Weights of a small mixture-of-experts language model, trained from scratch on English Wikipedia.
Size: width 256, 51.6M parameters.
Below are experts of layer 2 (counted from 0) of a mixture-of-experts language model. Rows are named router (the router's row for the expert), gate (a neuron's input weights, with its number), up (a neuron's input weights, with its number), down (a neuron's output weights, with its number) and show model dimensions 128-255. Each number is 500 + 40 x the weight over its row's rms, rounded and kept within 0 to 999. Numbers have three digits each.
After each expert's rows: "comes before" lists some tokens at least twice as common just after its tokens as in all text. This comes from a sample of Wikipedia text that the model never trained on. Tokens count by the router's weight.

# expert 32
router:449513555397503449488490555538440451483518497471450483464451438496474546516531539538466433581528513452455422497460460523504432485478456557531605581506491428525430504432544482491471471466526470458464497451456458522474541486559486465530509492514493491531498592485525518561508448481539516529548478556463503558463431508558595486481516601512444555470539552518494528499431528526508496475546
gate0:547447503531548516546493490506536588512513495452528516492528569482504520571519395522549500481453536451547477437502470536461514497536544519534476501506459521489501467528492497487482448486470448464456559515554486479460444520466453519439521441548510460496490548510478489512514550417484555574425484537448428468441449584580522457580571430476500523585479481487580498519413530443492544487545
up0:552586550497523520502445437478447464562507451458455494447539513521524520556519518486479420468494443500475458591540426439427477473517464513448537500493522455452574465478546491506493458536476506540434462499457488429477472520538551464477464496486510467520573489374484405499465516508539463454509523505474554530529502421479468540419540599548493473490549548557476475518573483515475506523454
down0:559588497517552543477459451462540507497598539516520529498532542448537494537471443508532478469458492535534499551519432518502590499520473429506489464556492469466561453441500479553414472530484517510498439492510493537449472460498504454481518508481541549484498557544448499443511522506557413551506524600470419447512535533459473519505475524487499460498519529551436480554483574522490505470569
comes before: " to", " in", " by", " on", " as", " of"

# expert 8
router:501425505568445458490491462419439487490543497478524512474511527550537507454434463466496554420494418549470514562452490627550533490512490539480440542553561478516485541506424529494443486497496512541565476530529500481533457522478491477497442582460473434503471476504461527464558429462545502497508527434484544506486426456478499481481491491463505541468565597456543581442447445484546510500520
gate0:517396450510410555519494540480502457502377497526487505513521465469555466404559495470463486526527498551457524487489566540519446505601499478512490561542489536514576515482534435525506530519531514532490467513479533530459492529442439509551496546572501544470462537526476430562541482501508515430536505532546552487521544474473456576519536499448498499471475474474486500447466545490534487478565
up0:524542468501464403543577495475495535500461481474478459528460488465515496499502517517472496470509479448523542568525436547572556459473584429469512486504498461471487504527460485510468446462468552507544463504486521462445549496501582370579505423478531487491576519453480472458476445541509438471431539501473456462564525514466478535501495686508478488473470519496464485458481483461443511522519
down0:516428524433584598538525479520453427510474515417440568568567484473431480437489478511582452466498507533540496470539478416540439511556475516488479494508486512462472494420528543484456465533496512488521525534468509550439370481517498564502468518488490505522525426462488488544521480510463529483512391474566470450476439489503501557485444491505492362464536495495442611507495535469603487559500
comes before: ",", " (", " of", " and", "'", " in"

# expert 10
router:487534510459508475506543519430461439546485487460545478474531490471521445456478487471571516467485541438560521532565474534534465552457524499496551424509490541502532523473414482570532532535528458418507531546583475524476402482483489529529534427538494490549530483503517495434575474563508496540490521503466507450477440460573453530478570485455506457518507530409514495474510478517479514486517
gate0:533470561501460493537539455572478456484478494515483501475451456543546505423524488507494531429488499469508493463598467481489532486470475573480466442526488542501443491496474483487461481546447512493536439503442463537505590488486514486506502548566455429476466485474480559484491516504501501422520452504576505528513511470496480492513567474491453507474562591491528583453503487519485524487433
up0:472532397513525498481484514436521531514520510505490503543548537469431505565500501490528476592513517511493481535420567500512468525525529417503526524467530441485551495504542514495544493452556496496445581490556519440526410489483496494479468477454560545535505511540515440514488471526502498551477532486417468472461495557491513518488446541505554498543474404534472438552512520500519485513528
down0:526494486474451429487482500481492490534602545384445511544509544488520536508546454449500508479490522509541460489438541477519561487494483542479477508478521480492428525428517535520449414522527501500494446441529483454554550533549480518444509434516545513425562509436510492500493515446505441395467513412459539526451559474461477470554435439543470514511504520539583527516513526520596464516455
comes before: "1", "2", "3", " |", "4", "5"

# expert 42
router:485495493519503524459419484488507512439537507479503475477472491435533525462481440517544481483507542556516502478564491540450468474603455515557515508449465549543478535491562468478492460505532536507516523546525518496579545574556544501517513543473467432496435545452454534469541513468596495502505503518582521565479470424490537441494544474478522581428511518428450483486536535529497518481548
gate0:559453538519471529513520505528529474520512578536474499471450479540546461528510527513497482434476507460513492531450525557542522535437505502482561529501546498528477503522490556434499493533507476430502504473498527512532507488613538471481480487477493540418494543540479501578495532465505507582469487437484503536459535546497466490471452554489505470554552477486499498546513510494527478514470
up0:520557452447526475545521459469465461445528451525518487516524496465511578479519508543467501527582445463560476486539548509502493462578461525533488453518597522477588396521518470545552493466522544539510512483525491559510525544437526519465471538489454459518533530503524475438485498564529453508469555574535473445546450512522558515444519518615524527521446545554513474544510435500462610494534
down0:452561489509482510466580556464504470443462549501519478491475495549440432476477486473467539514561561500454504496415560505458529535487541520433498500474496512518517509540472568522557542444536389563493429507494455494562548556491467497465445545517484553477446491491515455522549442549515502555530503512518424454560438465508464566460506490479522509515437537441452468416493487465502415494434
comes before: " of", " to", ",", ".", " in", " and"

# expert 14
router:489513460531482511525469507497423511549439502525492497482486497509555450561513523529563493527402485427562550526441536455542490474436494525493533551533472558486529502518467512505569555439508458509580505549485495488521581469528440482501575544498553497491539437490561487558454503478528500493487462497496458425566528604510515554466565473447417492525469567449532406463553469483542488521532
gate0:511431493506479452581503475472481542506492457534531522502504500409590459493482489458388506533468400501521440548517408576522485470450517493564563444463522406494484494461559551518516508504529467480455529467519482554424507460518480440557510475520483504488518464469581493518498430483506477483468457484530431466485470501433517484470495506479517442443501554469481501532526579442596499534488
up0:497423485531468430555545506463532534496465496551485529507500521388570477501472472481428515581482388510511448535490422568521488490439538463529539416485537410467495534492585556515529545519547485483478522512495451567447521486520510459570465477511469503501503422485531451522494411511511461475468496519533441465500479506443541464516531494521503430485495568435479475494512552426563526496525
down0:523455500510486481456505549509438495465522453476482500521535522502488522573488451448469530481438482499566481513486530501556531502496456591492481540528453507485479476604565585607525442431486511481434483545499465503553544512480422491493482522431508563511485457546535531510570473443492569501529474464464563541420549521529532481480515526524507485470535460452524504532474460545486480459547
comes before: "-", "==", "\n", "|", "The", "==="

# expert 30
router:503494565501431513461489509537468562473507504574462435519433467464518474455522477517502439529498539501515460457561521462477514518590487452509417507515481525491457469508450591509461457531543513448499483392461538529468476511475530431477526534430532502549467504444486502474542516450536486548475503496549533598463541502446494526548570487461471541463496478498535474488472483444534491511550
gate0:535510454490421492488464520440505455513495520516510502509425543505541571510530411516437546487515477545513506518511472489487451476530460441507509535533500481515423508544505502538477568514509556496529515489471478479550503537483495516528482516499496433436512592491521497454476483520506523514511480409535601515555514491475564594482410523523549464501488519473435503417524480491531513524515
up0:576504403588508503552454538472507519483513506576510450548488491514533448506491455478463520540420513539489498415486548562469526489498496523486442508434510403554444428550520502475480503548471493423533555561515569518491463488547466490505547587528515493474524496505544469435532499488503435477457528413513555525530456512474489446506437536452518440478503440519536536455489443512485526513523
down0:499463510405528499513508444491494499569455555460446455507484495494514541483533512524506466548449591562492495506517597478591496496447459430538473459515518459595462565501516497504552480467538467504482518548530454481511518474540468524545603518498528485480432480569470523466598542444540467536524474520503514536515448493458434567473506495492479501475488548536534511504419515475530481493566
comes before: " of", ",", ".", " and", " in", "s"

# expert 6
router:514478445430500473537466438542547519557566525560503437535503482513473506495554542468416495507526443466530431432529435510514451484516458493460582485439561433500527503454475473446508541483486515537511525454455486433470470541511499560543436483462530489443561523466476461536502474456557456561589435507540594438472542502522532466425543580479489480464427535499455531544479447489510493478510
gate0:503446577490541470474464519476453498444542544458537526504500501511544504491441497465448501509534513512558470479515522553492506514470482556516532499472496507430532534521517561503518498459470506467555575523494496589572503519471483530534475487464568484483490528424449458478436453504506485501494394490528414494492488462513462475533508493509465469526525496547441460510514469488499402548499
up0:545543429483473419430582490488514479519512528572462488538508484563487469481526561406490499502494481560566505521489466455476531474563488533566583494470568511500528492613549522528505467496465465479586455526506564462515509421521524519465535495471507479572497421490467494476506466512536433456429522567513550499537526466515501452540505504443511515445466499564456461401500502426478471523494
down0:499482527455533531469477416501491515509530484432471516499499487465453510417529449459475542491539517462567522471439538498531511490486444458441406454498519494492528503494419447513508456491491597521487434490463531500498535452484514516536552465559471506514472524518552530539514529491495426516469425533554495465545474434462539471514481522540516485505480492542455427499531560547562505467520
comes before: " to", " by", " in", " with", " on", " that"

# expert 12
router:543559455416473501513527521514555503531478445503563619495534566544561523513483499482534470472425515509535511452512483490583488451529516462563504422541465482445539481514556585532583498444535495490412491506477532448547475432518433543482474483541504539534517440463478537503566529485539443496525472503542410434528555571544540536466497515525571479479565492478571503506566499488466488437502
gate0:501449493526575537604419479527484533480546486446467534434533485497532528557421523494569469480507530491478462464399533425501516484498544469512499475502491540503528489465524500506477481418505525520471515529514523529579480518471524440470409424549577505521487519539507505505444507418515522513448505451478499497611497514493552474455454536479518471533506512499438507445485510549530548449485
up0:490524468474499457552501507535459500481491528505565467578512504516501499487454438456522521448472433445535485501549423579449463513561543584525526567551537421577516549466497480584495498524483498523440538451483523467495510495478491584494554559428411502520459431523518506449512473506483530547545468515516515471471444527545500459522533473487512550473565501494528501554540470543455492512449
down0:398515468536470518525506502497527543514495440517587493543483594442506490511437515464518454461451530490380477555520400507537505517488500463522407478513547461514486565541453530433508505525522475455513512538430491425522493516490540599607485465486493470537491473432559464447546526451500517528468492425515483454499513451500494508516484497466449476476508483601517451553525572594496518497505
comes before: " ", "\n", " —", " N", " +", " −"

# expert 24
router:529532440489532528480565565441504402551488477496519537491518475564474501505492535444487501476460445475539503532480524565535604539516490493453539462465498516490616522478490496541545554492492462502443491546556472529577449519478512441467487534511591480454506566482444578480536481611508493472530531481491432488484569520537515546456508487479556471471442464497523501494526483502447437456529
gate0:515439442458479578601518478499528473439471608587529549405496466473541554485526628585540539519544527507499525459491455497493495499498485557576507432473441410499437437550547514454486421463465476500489501470502509501436554539457471466522516529568448464452521528448428553493593542528394472514467512541489501487533465455534495494504563500435449495427559506500485475548507429508498532485472
up0:556468431449470514515514488477519451471430523541481555438509491438513505538504545593477512508481530498484534517487453549539487532518485548546467454444436411529455434438513465456457451441504531511502576503547469455481518596504417538448552562485517445453461477479514535461578551575437463461529557544462526518460474516582515483524545459415430544493543511515497501512472543496506424427472
down0:555475528503499489564473491525488472512463498477446462500419467547435477524483432528529426442473497468535533594523557448556483503514469447418481489446531489538591484502509500529559486520490522531557480493444511454514433458490560454523468482539500476544479546486557463486485503494547533576514507516511526472401563579473518547419557480469478547512502503529559502544469524535506446544515
comes before: "1", "2", "3", "0", "4", "6"

# expert 20
router:496555540573524523519552508493519503540440394543431459524531503529528537557487473530475533413428537536419431453526452559498516527448569489487514429518492530487525459495578506544437578522471460483480561492501515508566535487423546425513521534552567514538520455551523512432489516478500455496488548488507502454589505546534527534485545556494479533501492404531601526521546496543444455449582
gate0:498487410495451440461378448456485502559515543467572571514535555532472490505544500532581509491517476441493486472495508595515460539498485494442437536476511430473471537527482493433499573504451534488486481481485528525559485536539545475430498504552495430491486462482550462532412536461520558498547482521539499459459513524513523511519489488509504604454531451502527463490523569481530492490484
up0:517514564492552531531643573505493517393509494527485455465496474474514506459484456503453453501538495560510491544461483432488552505501519526562568439516453551523535446507483491564506426491543514503504501538518487492440543467450445499571532473497547565537540504509458541470595451501456470496467551449464519568526542470493483481478550500488552429522482531503432540508472437505479498511503
down0:516478516456541434508508500480529508492487505499450493496519469548502525432502494471572481470532473475459503540531517524441519449533470418525456432460507526479524571458592505525483495521481558457568457506525459475470457512517501556523501495462534496460492566478474469526459519543482529584561491456519476544503512480593521446513554485486495404567548444508439491480532500506515479563447
comes before: "\n", " The", " He", " In", " It", " This"

# expert 16
router:514560465502515509467465560485535487475490454551444562549539535541569453482460504531510496510565572490514561504382477509548450508505487601437505483509459523512503566520454495505546493472490478507433496533436532493559521560480463520480569541561537507549502446475549514503426513527458416543475503485509460440541537523512538567554517518539430466450496542512461462481586465528517493459485
gate0:559531542485521464520484557469498444492508473570522485450504511481492453523486559518502512479479500495564478504524442475443503430541560503487447522435474519506568501465528538499528535493542565441520550442475510572562513480491496481493451479457496458529573508521548472481481485498457599521534443461444477541508502533570443513538489499413483495400515394556518443525457523527482544485605
up0:425460440514460588521481449589513534559530518445459488459429494551501584536499485545434495541529471447471467526427542511487530491484486482482492485565494510511454481510486488537518415444424445525483465536482488499486467463474481478542533526487521573505416508505456410571536494479556478477469509563536512418450534493430539469475460457567495512562498532459511521450471460499516444484398
down0:528483486510603489488469497475530452476535454496486520467446517534574511429496481541541433516510422524513530457487484462476539537448526509509522499485525432522468519471456510490537499505468496500553399543440510554519530581467562478515517402457512498515518508555541463506478487485482488494501475552556494501473477565437437526475495457394549486553506509489469539515458490460508560538587
comes before: "|", "\n", "-", "The", "In", "==="

# expert 36
router:562543517534538573434547509545556486486485445551512534512527515573505530418463570496597519451510522584534482498427549498487499460514418500459576443527552521475557492548471459470464560586494477540405431500497491497482456473462509491422470459521492542441517445584501509476542534447436549522452488590412473477462507537493537508535460543492464469491521460483526549432510494500463459527470
gate0:486458484524565539518494506467471569581556435489565483386499521522476457536482479532478557548544540530501538564472468490499527534530418505543458585477395478581497425551510450542526515513518492477598507513503574497544573507459464458553559533585426504434471526511436482520542493474518521527459488549414490524582573505545485468453481471547512533571532448558470482428495443484505454499424
up0:556553576488445468612493505535472449512509487547456465568504435494525479560504616509464511496454431419515433475532549525574474484550644420551538428445521514514504545497515561448541510478528514552480521539534482571420461473540487496438457529458564467571533521457470498509518452548465422483514502466521500447450502529464472540554534483473480444442492601425479506549561533458498517543550
down0:493509547471508465447496505467489469496511461522484510520541472513476471475558539535578504501476439459534512539493471548469523500519441512512480518527449541507507510528573564433470635456517507503475510500419531540396554509498525489500548518495476470493491455495609548534496519553436478462508482479483538481421511505481510501472515524459504538460479509412473491529492504515556478507513
comes before: " ", " C", " S", " P", " M", " L"